Weights of a small mixture-of-experts language model, trained from scratch on English Wikipedia.
Training: a variant of Muon for the experts, 558M tokens.
Below are experts of layer 3 (counted from 0) of a mixture-of-experts language model. Rows are named router (the router's row for the expert) and show model dimensions 0-63. Each number is 128 + 32 x the weight over its row's rms, rounded and kept within 0 to 255.
After each expert's rows: "gets" lists some tokens that make up at least twice as much of what it gets as of all text. This comes from a sample of Wikipedia text that the model never trained on. Tokens count by the router's weight.

# expert 33
router [ 78 146 109 158 105 147 187 178 135 114 133  59 134 218 203 117 158 119 133 105  79 133 171 107 155 125 148 139 131 116 124 135  98 104 103 100  83 172 140  91  68 174 145 112  86 127  90  94 128 181 181 127 157 123 108 155 187 124  81 110 119 147 170 152]
gets: "a ", "the ", "The ", "one ", "two ", "an "

# expert 27
router [132 119 163 187 183 141 156 148  86 133 175 146 128 147 136 162 218 139 109  96 122 141 109 177 182 117 131 171 153 110 133  82 121 104 103  83  88 155 119 123 100 133 121  51 131  99  58 115 136 146 143 165 103 162  97 148  91  69  98 110  97  75 112 111]
gets: "and ", ") ", ", ", ". ", "\" ", "/ "

# expert 19
router [118 126 151 109 155 182 109 182 127 160 149  65 114 202 141 136 155 125 116 109 112  88 162 130 144  68 136 150 150 191 145 133  99 145  95 119 102 185 136  75  16  89 119  83 170  80 127  72 105 186 110 127  90 127 111 147 247 100 157 119  74 142 120 167]
gets: "of ", "with ", "that ", "for ", "to ", "than "

# expert 0
router [172  99 158 150 189 141 189 128 159 194 197 148 147 124 113 115 132  45 154 114  96 129 155 109 165 167  89 125 137  91 135 122 145 138 118 164  81 139 105 155  74 152 148  70 139  96 173 166 128 107 138  97 106 129 134 147 105  60 155 138 145 124 150  93]
gets: "|", "List ", "MF ", "it", "u", "i"

# expert 62
router [121 150 144 227 170 121 120 145 102 142 135 100 164 130 139 140 176 163 121  69  88  85 126 124 154 100 125 109 178 146  76 134 164 163 110 106  98 119 117 117  97 129 115 174 148 134 148 141 117 107 153 154  79  63 134  92 123 111  88 111 141 152 178  88]
gets: "(", "201", "200", "August ", "September ", "April "

# expert 77
router [180 163  77 150 143 124 124 100  79 134 102  94 179 164 156 165 118 109 111  81 117 121 143 121 130  40 118 107 161 140 125 136  77 133 110 139 140 149  96 165 106 115 127 107  92 128 102 143 136 156 129 141 142 126  69 119 143 121 146 122 134 130  95  99]
gets: "by ", "after ", "re", "In ", "After ", "by"

# expert 11
router [141 122  61 133 157 188 246 132 128 144 128 103 131  95 180 163 135  72 161 101  95 105 162 127  94 147 113 118 123  91 141 142 102 111 145 122 173 151 111 117 107  43 136  77  73  90 115  92 128 161 175 130 135 124 139 125 159  44 134 114 124 137 154  99]
gets: "% ", " ", "+", "Votes ", "km", "population "

# expert 40
router [184 137  96 150 125 164 141  88 120  98 130 117 179 143 190 135 175 145  99  66 142 115 117  71 158  92  91  91 137 119 135  92  99 160 127 146  87 130 118  97 147 123 112 151 162 132 133 136 132 122 134 136 135  77 136 179 182  99  75 127 148 190 126 129]
gets: "U", "S", "A", "T", "I", "K"

# expert 43
router [132 105 135 148 129  95 165 121 159  95 141 137 144 117 124 175 172 140 107  72  84 114 149 102 144 125 101 135 146 150 153 127 158 159 117 128 133 160  48 149  52 138  71  71 178 133 136  78 144  94 116 126 124 156 116  94 167  98 134  84  67 170  92 141]
gets: "| ", "; ", "/ ", "\n  ", "either ", "\": "

# expert 63
router [138  97 140 119 211 157 156  92 146 137 137  85 195 149 149 113 130 120 161  80 110 149 172  91 145  89 114 161 166 159 148 118 148 148 158 135 123 128 142  93 146 138 109 107 166 141 150 118 160 156 133  97  97  73 182 165 153 160 109 108 116 130 123 131]
gets: ": ", "- ", "N ", "(", "″", "′"

# expert 22
router [128 118 137 136 145 102 178 125 156 157 132 162 121 100 128 132 120 137 110 117  87 124 180 110 105  87 101 159 110 106 138  65  93 118 148 138 151 156  81  61 115 166 146 129  63  80 109 164 156 157  97 127 109 179  96 134  97 109 152 144 133 109 141  87]
gets: ".", ", ", "), ", ").", "\", ", "\"."

# expert 6
router [ 93  88 126 137 145 183 118 161 205 135  95  99 176 157 147 137 186 148 141 146  75 149 184 113 182 137 150 203 115  78 126 149 149  84 133  62  84 178 149 153 120  55 147  98  62 138 104 121 117 171 129 135 115 180 160 161 110 143  86  75 146  91 131 119]
gets: "a ", "on ", "an ", "On ", "A ", "\n"

# expert 30
router [128 138 109 190 164 150 148 181  70 142 142 117 158 141 159 119  95 107 115 119 116 120 135 112 150  33 134 167 160 115 112 136 181  94 170 103 119 144 146  91  86  74  86 144  53 137 123 133 183 145 141 146 111  79  86 132 173 105 139 105  88 122 121 153]
gets: "was ", "is ", "as ", "were ", "are ", "be "

# expert 72
router [ 61  83 155 125 158 146 136 176 170  83 171 103 193 123 102 144 142 115 140  85 128 120 152 147 158 159  19 103 114 168 193 131  61 131 148 197 117 134 109 136 108 112 142 138  91 112 126 151 112 143 149 173 171 178 128 143 113 140 172  69 155 105 147 107]
gets: "er", "ing", "ed", "ers", "es", "ation"

# expert 5
router [178 112 164 186 171 146 161 121 142 137 203  85 118 194 187 170 153 113  99 101 105 146 127 128 173 135 124 164 107 127 126  46 139  74 131 112 136 109  96 128 138 100 150  80 145 109 141 151 136 128 136 174 141 157 100 124 104  61 126  92 113 114 136 110]
gets: " ", "— ", "0", "1", "2", "6"

# expert 29
router [202  92 144 157 183 138 139  99 199 155 120  74 166 107 165 118 120 164  63  94 137 132 255 112 125  57 144 161 139 186 191  97 101 166 151  88  94 179 155  63  66 104  81 175 144 103 114 144 142 147 108 169 139 129 171 136 143  77 122 147  79 154 181 117]
gets: "of ", "in ", "for ", "by ", "with ", "In "

# expert 17
router [170 153 140 145 118 208 167 126 173 115 151 146 191 161 249 144 167 152 144 101 135 189 110 102 101 102 112 138 161 113 131 109  91 118  78  99 114 142 112 114 117 160 114  81 167 136 131 141 150 128 136 171 118 108 143 181 192 132  84 121 124 118 118  96]
gets: "S", "A", "B", "C", "W", "K"

# expert 4
router [174  94  69 142 141 117 156 189 138 120 110  98 116  91 129 105 168 160  92 104 113 172 170 112 158 116 125 175 162 156 208 134 137 121 126 141 129 152 116 110 125 168 119 109 155 135 114 131 208 131 128 157 119 198 112 136 197  97 124 126 128 122 159  85]
gets: "1 ", "0 ", "2 ", "3 ", "4 ", "5 "

# expert 8
router [105 103 150 145 167 174 124 144 188 129 125 102 169 122 137 141 139 136 150 118  80 116 127 119  51  92 116 126 122 148 188 117  90 174 127 128 137 152  70  51 150 118 132 169 139 153 163 193 133 171 142 136 150 111 143 147 109 143  35 135  85 133 169 123]
gets: "\n", "- ", "′", "Born", "\n\n", "°"

# expert 28
router [134 135 107 147 158 156 160 118 160 148 150  95 125 136 155 145 165 134  89 126 114 114 198  79 136 113 155 106 148  93 158 116 144 143 109  80  64 181 137  86  83 162 124 112 117 113 134  99 132 161  92 169 125 119  78 147 153 112 137 135 147 172 136 110]
gets: "the ", "The ", "in ", "of ", "by ", "In "

# expert 16
router [104 144 168 171  73 150 144 132 141 113  91  87  93 167 151 145 163 114  58  48  66 129 131  83 123 110 138 123 139 126 124 117 112  87 155 121 143 125  95 128  99 142 105 154 112  97 127 126 149 154 133 139 207 100 179 115 113 112 135 165 143  82 173 133]
gets: "first ", "th ", "American ", "second ", "new ", "the "

# expert 35
router [120 106 152 148 151 166 146 100 160 127  91 111 106 128 119 155 200  72  85  75 106 130 122 150 194 144 114  99 196 126 145  66 118 131 158  75 136 123 145  90 121 163  94  85 108 133  74 177 204  91  85 152 127 144 115  96 164 128 122 113 160  92  77 118]
gets: "; ", ", ", "and ", "); ", ") ", ". "

# expert 52
router [118 111 137 139 129 126 121 127 131 105 125 152 162 122 134 143 135  97 148  82  91 121 131 116  55 100 118 107 127 159 137 128 136 113  99  97 143 201 105 126 104 131 105 145 118 124 120 137  82 138 129 142  75 125  60 134 100  74 144 140 162 159 172 114]
gets: ", ", "that ", "but ", "where ", "while ", "when "

# expert 74
router [ 66 125 105 186 173 137 153 209 150 111 179 110 149 106 119 157 167 151 141 122 119 153 133 170 141 118  62 110 138  96 187  73  88  92 125 153 141 127 108 101  64 141 114 151  96 106  84 132 142 110 171 143 135 123  76 164 188 133 164  84 139  83 150 127]
gets: "'", "o", "-", "a", "an", "al"

# expert 10
router [199 139 145 166 141 119 184 158 154 101  78  87 123 137 187 157 168 148  68  93 152 142 133 109 109 169 129 185 164 115 194 119 179 157 113 124 103 191 119  87 128 141  58 103  51 154  92 100 202 116 106 110 130 162 114 132 147 109 115 122  84 130 128  74]
gets: "in ", "(", "and ", ", ", "| ", "of "

# expert 24
router [149 116 164 151 163 157 165  99 121 159 143 133 147 152 145 135 136  83  86 104 101  64 145  72 178  88 121 132 231 105 108 105 124 104 177 117  83 149 131  71  93 147 113 120 146 168 107 105 170 195 127 145 107  98 108 144 130 114 127 142  72  71  90 125]
gets: "\"", "'", "|", "The ", "’", "“"

# expert 47
router [125  74 147 132 121 183 146 171 100 103 149 145 137 142 191 143 122 149 159 115 111 190 176  90 128  74  77 162 118 111 161 124 212 137 150  96 137 169 110 117 132 150 115  90 148 108  88 163 191 143  89 172 107 216 124 132 159 104 110  86  79 139 195 167]
gets: "s", "k", "d", "n", "t", "l"

# expert 45
router [127 144  71 166 158 168 176 170 137  79 120 142 169 171 101 139 184 174  94 108  63 137 156  81 102 116 118 148 104  69 190  91 100 132  86 117  81 176 140 164 102 105 112 169 135  67 101 129 164 107 177 154 120 197 165  97 113 130 107 133 129 101 104 142]
gets: ") ", "at ", ")", "\" ", "), ", "\n"

# expert 38
router [ 71 119 121 138 199 175 145 168 125 117 140 160 146 132 135 135 164 155 125  95 139 116 115 104  93 131  77 105 133 107 146 144 122 141 125 128 139 182  33 117  95 198 122 119 170 141 123 127 137 153 163 157 123 129 155 162  94 163 140 102  90  99 123 125]
gets: "| ", ".", "–", "|", ":", "/"

# expert 18
router [147 137 126 161 167 139 165 129 192 182 179 123 148 217 159 152 135 135 117 106 148 107 158 148 171  58 143 154 119 145 153  71 128 143 128 135  82 128 133  71  82 126 131  77 107 105 102 135 151 126 139 187  47 107 141 164 176  85  62 139  75 141 109  98]
gets: "of ", "with ", "the ", "New ", "The ", "by "

# expert 68
router [ 76  91 123 153 123 206 140 127 105 132 132 137  62 174 112 213 173 109  73 128 106 151 137 156 126 133 100 185 109 116 153 117 131 116 129 127 134 190 156 131 118 178 186  97 148 159 115 124 184 132 128 102 159 154 139 158 139 110 168 116 129 124 173 117]
gets: "\n\n", "==", "===", "= ", "== ", "\n"

# expert 32
router [101 117 106 158 125 103 136  84 149 150 161 161 122 155 142 162 180 171 161  84  80 187 130 109 161  64 135  94 123 108 127 103 129 100 192 186 107 201 125 136  29 155 122  81 147 119 173 151 135 181 143 136 163 165 133 147  81 101  93  89 113 117  87  75]
gets: "s ", "his ", "its ", "their ", "her ", "' "

# expert 59
router [160 107 147 128 110 139 165 106 172 129  77 146 149 182 135 130 126 124 110  72  75 157 122  55 145 103  90 151 181 180 142 131  88 120 105 104  99 135 119 150 181  83  77  93  86  69 128 101 129  86 132 137  93 188  97 130 161  50 144 140 140 139  85 133]
gets: "| ", ": ", "; ", "– ", "—; ", "): "

# expert 37
router [171 109 143 143 145 149 157 162 130 129 117  89 120 114 179 163 142 130 101 101 112 154 139 110 127 145 119 104 104 161 131  76 146 128 161 101  59 150 107 111 136  68  96 153 171 124 134  89 126 179 154 122 127 137 117 144 136  18 137  89 139 112 145 106]
gets: "–", " ", "0 ", "— ", "1", "1 "

# expert 20
router [ 65 128 132 117 128 131 192 106 140  92 134 124 138 133 160 153 120  98 133 154 141 121 113  51 148  88 107 112 132 140 168 110 150  37 131 110 117 170 146 115 158  69  62  66  77 112  84 157 120 168 100 101 140 105  76 131 138  66  85 132  72 118 130 156]
gets: "it ", "that ", "he ", "It ", "is ", "was "

# expert 53
router [135 138 130 167 148 180 110 101  98  97  96 143 176 115 191  93 167 113  81  66 135 103 115 126 178 144 140 161 131 173 106 104  64 133 125 129  57 130  92  91 103 139 122  92 108  96  99 104 128 130 156 121  93  42 111 175 173 137 120 108 129 132  77 106]
gets: "-", "–", "/", "and ", "s ", "or "

# expert 44
router [146 159 112 102 127 172 134 149 133 120 146  82 193 161 128 135 184 117 142  41 115 181 208 133 157 147  87 142 184 129 154 150 147 119 117 123 133 179  71 139  51 107 130 104 148 150 104 142 175 177 121 151 154 176  58 130 129  91  98  75 114  85 101  90]
gets: "1", "2", "0", "3", "4", "6"

# expert 56
router [132  88  69 140 134 132 148 205 118 103 148  95 130 131 124 130 146  97 133 152 129  86 119  76 137 131 127 114 125 139 146  85 132 116 134 107  26 172  96 125 116 144 186 117 128 126 122 138 159 134 190 169 107 122 149 108 146 100  86 127 146 179  99 104]
gets: "to ", "from ", "into ", "for ", "would ", "the "

# expert 1
router [124 121  78 205 183 136 168 102  96  94 129 129 172  99 135 168 202  76  60  69  99 173 118 140 115 140 136 167 158 179  95  80  72  78 187  96 153 123  88  86 122 195 140  82 102 121  74 104 170 146 163  89 104 112 133 148 137 136 127  73 136 114 148 130]
gets: "and ", ", ", "or ", "& ", "), ", "but "

# expert 67
router [114 151 101 148 155 197 139 197 123  99 124 128 137 165 187 146 118 124  86  95 108  97 129 120 151  58 128 154 104 104 154  80 136  91 118 134  36 155 123 115 166 140 139 112  89 107 135 121 120 131  97  51 121 135 103 101 182  91 147 108  74 138 171  99]
gets: "in ", "up ", "over ", "out ", "along ", "down "

# expert 51
router [157 144 153 131  95 142 173 102 185 125 108 138 110 183 148 184 162 159  85 123 111 111 182 103 147  76 115 122 167 120 116 105 112 142 154 119  77 138 118  79 112  53 171  51  62 121 150 107 110  90 111 158  82 198  94 159 159  42  79  89 173 128  75  75]
gets: "| ", "; ", "—; ", "–; ", "— ", "LINEAR "

# expert 26
router [169 175 178 144 177 150 131 197 181 141 181  87 150 177 115 130 173 229 127 105 118 152 147 127 157 110  98 143 159 143 176  80 102 132 138 100 120  96 122 132 121 141 110 113 115 137 124 137 197 180 190 180  47 174 129 133 145 112 125  74 144  84 156 120]
gets: "(", "|", "[", "(#", "(\"", "{"

# expert 66
router [126 118 133 130 132  91 137  90 177 151 103  89  98 115 119 115 116  91 137 115 116  83 143 156 175 150 116 204 140 120 125 132  45  62  83 131 102 176 125 106 135 144  90 147 129  99 159  85 160 109 113 163 139 169 144 153 107  88 112 122 125 150 110 116]
gets: "\n", "\n\n", "==", "\n  ", "===", "\n    "

# expert 79
router [153 132 112 230 117 148 131  95 119 127 101 147 156 117 155 142 165  97 121 113 128 132 177 152 107 150  88 109 137 112  85  93 111  99 109 144  93 131 127 154  69  62 107 192 123 116 188 119 140 124 115 170  52 136 124 135 122 113 107 116  69  98 114  83]
gets: "201", "200", "202", "199", "198", "197"

# expert 41
router [114  86 117 203 146 143 130 156  66  98 103 137 171 145 128 163 179  98 113  52 107 140 128  90 176 112 130 139 225 134  95 132 136 135  71 118 126 146  90 113 120 140  30  68  98  50  92  83  77 104 145  96  82 113 163  88 151 117 103 120 113 141  99 109]
gets: "- ", "| ", ": ", "– ", "including ", "included "

# expert 54
router [170 161 112 203 213 177 175 126 175 146 144 134 128 112 197 107 125 136 113 119  76 164 112 160 105  99 119 172 153 179 141 101 133 114 142 132 147 124 130  86 126 133 119 168  56  85  97 149 188 160 108 114 108 131 118 114 101  53 142 129 138  42 126 106]
gets: "was ", "born ", "a ", "of ", "is ", "as "

# expert 50
router [161 111 109 165 142 133 141 131 131 134 118  44 102 149 203 181 135 129  93 141 123 107 143 139  84 103  84 192 193 117 141 131 121  41 131  97 140 122 120 120 117 108 117 152 158 144 111 124 115 134 129 126 168 134 114 116 104 115 113  92 122 144 166 127]
gets: "0 ", "/", "1 ", "2 ", "10 ", "ap"

# expert 48
router [163 115 120 132 165 186 166 122 108 116 177 123 149 190 112 146 161  84 158 137 148 102 141 115 112 133  95 136 198 111 113 136 157 106 187 160 167 151 107  98 104 187 137 104 108 168 159 106 137 199 129  92 145 123 158 162 146 151 152 121 117 156 136 153]
gets: "|", "- ", "==", "== ", "===", "=== "

# expert 46
router [147 139 154 121 170 113 159 165 162 170 157 127 167 159 123 141 140 119  90 105  91  77 135 115 150 137  94 119 134 113 142  36  50 149 143 155 130 132  86 115 124 139 170 103  90 151 137 133 161 117 163 148 143 161  95  81 110 108 165 109 144  82 110 113]
gets: "|", ")", "States", "States ", "York", "California"

# expert 36
router [194 102  88 144 105 135 108  86 136  98  94  90 103 109 182 176 137 101 104  93 133 123 118 127 112 128 127 139  96 161 143 102 150  92 143  98  80 148 106 142 141 101  95 168 115 149  92 158 103 137 144 104 129 111  73 142 141  74 152  82 102 121 195  13]
gets: "–", "201", "200", "202", ",", "199"

# expert 21
router [ 93  98 179 150  94 139 120 100  85 152 134 135 136 179 119 122 145 103 144 127  95 107 141 129 133 128  82  71  84 108 117 122 120  82 124 146 136 164 134 127 114 150 104 106  88 138  98 100  76 133 155 120  88 158  59 132 143  90 135 112 133 106 113 106]
gets: ". ", "\n\n", "\n", "). ", ".", "\". "

# expert 64
router [114 144  84 135 133 131 128 133 112 103 139 118 167 156 129 117 158 123 112  38  89 149 178 154 104  89 150 152 220 167 138 114 126 135 118 161 138 174  66 141 123 117  98  93 115 172  97 116 180 134 166 124 126 114 106  87 114 110 118 124 154 121 172  64]
gets: "2 ", "1 ", "5 ", "0 ", "6 ", "4 "

# expert 76
router [137 161  95 157 149 133 130 106 113 152 151 139  97 129 148 131 124  96 150 123  98 140 100 111 190 108 125 144 147 129 155  79 146 149  99 122  75  93 113 132  99 115  64 104 112  99 108 126 121 106 114 144  64 164 121  87 154  54 113 166 136  98 117  97]
gets: ",", ":", ".", "$", "°", "′"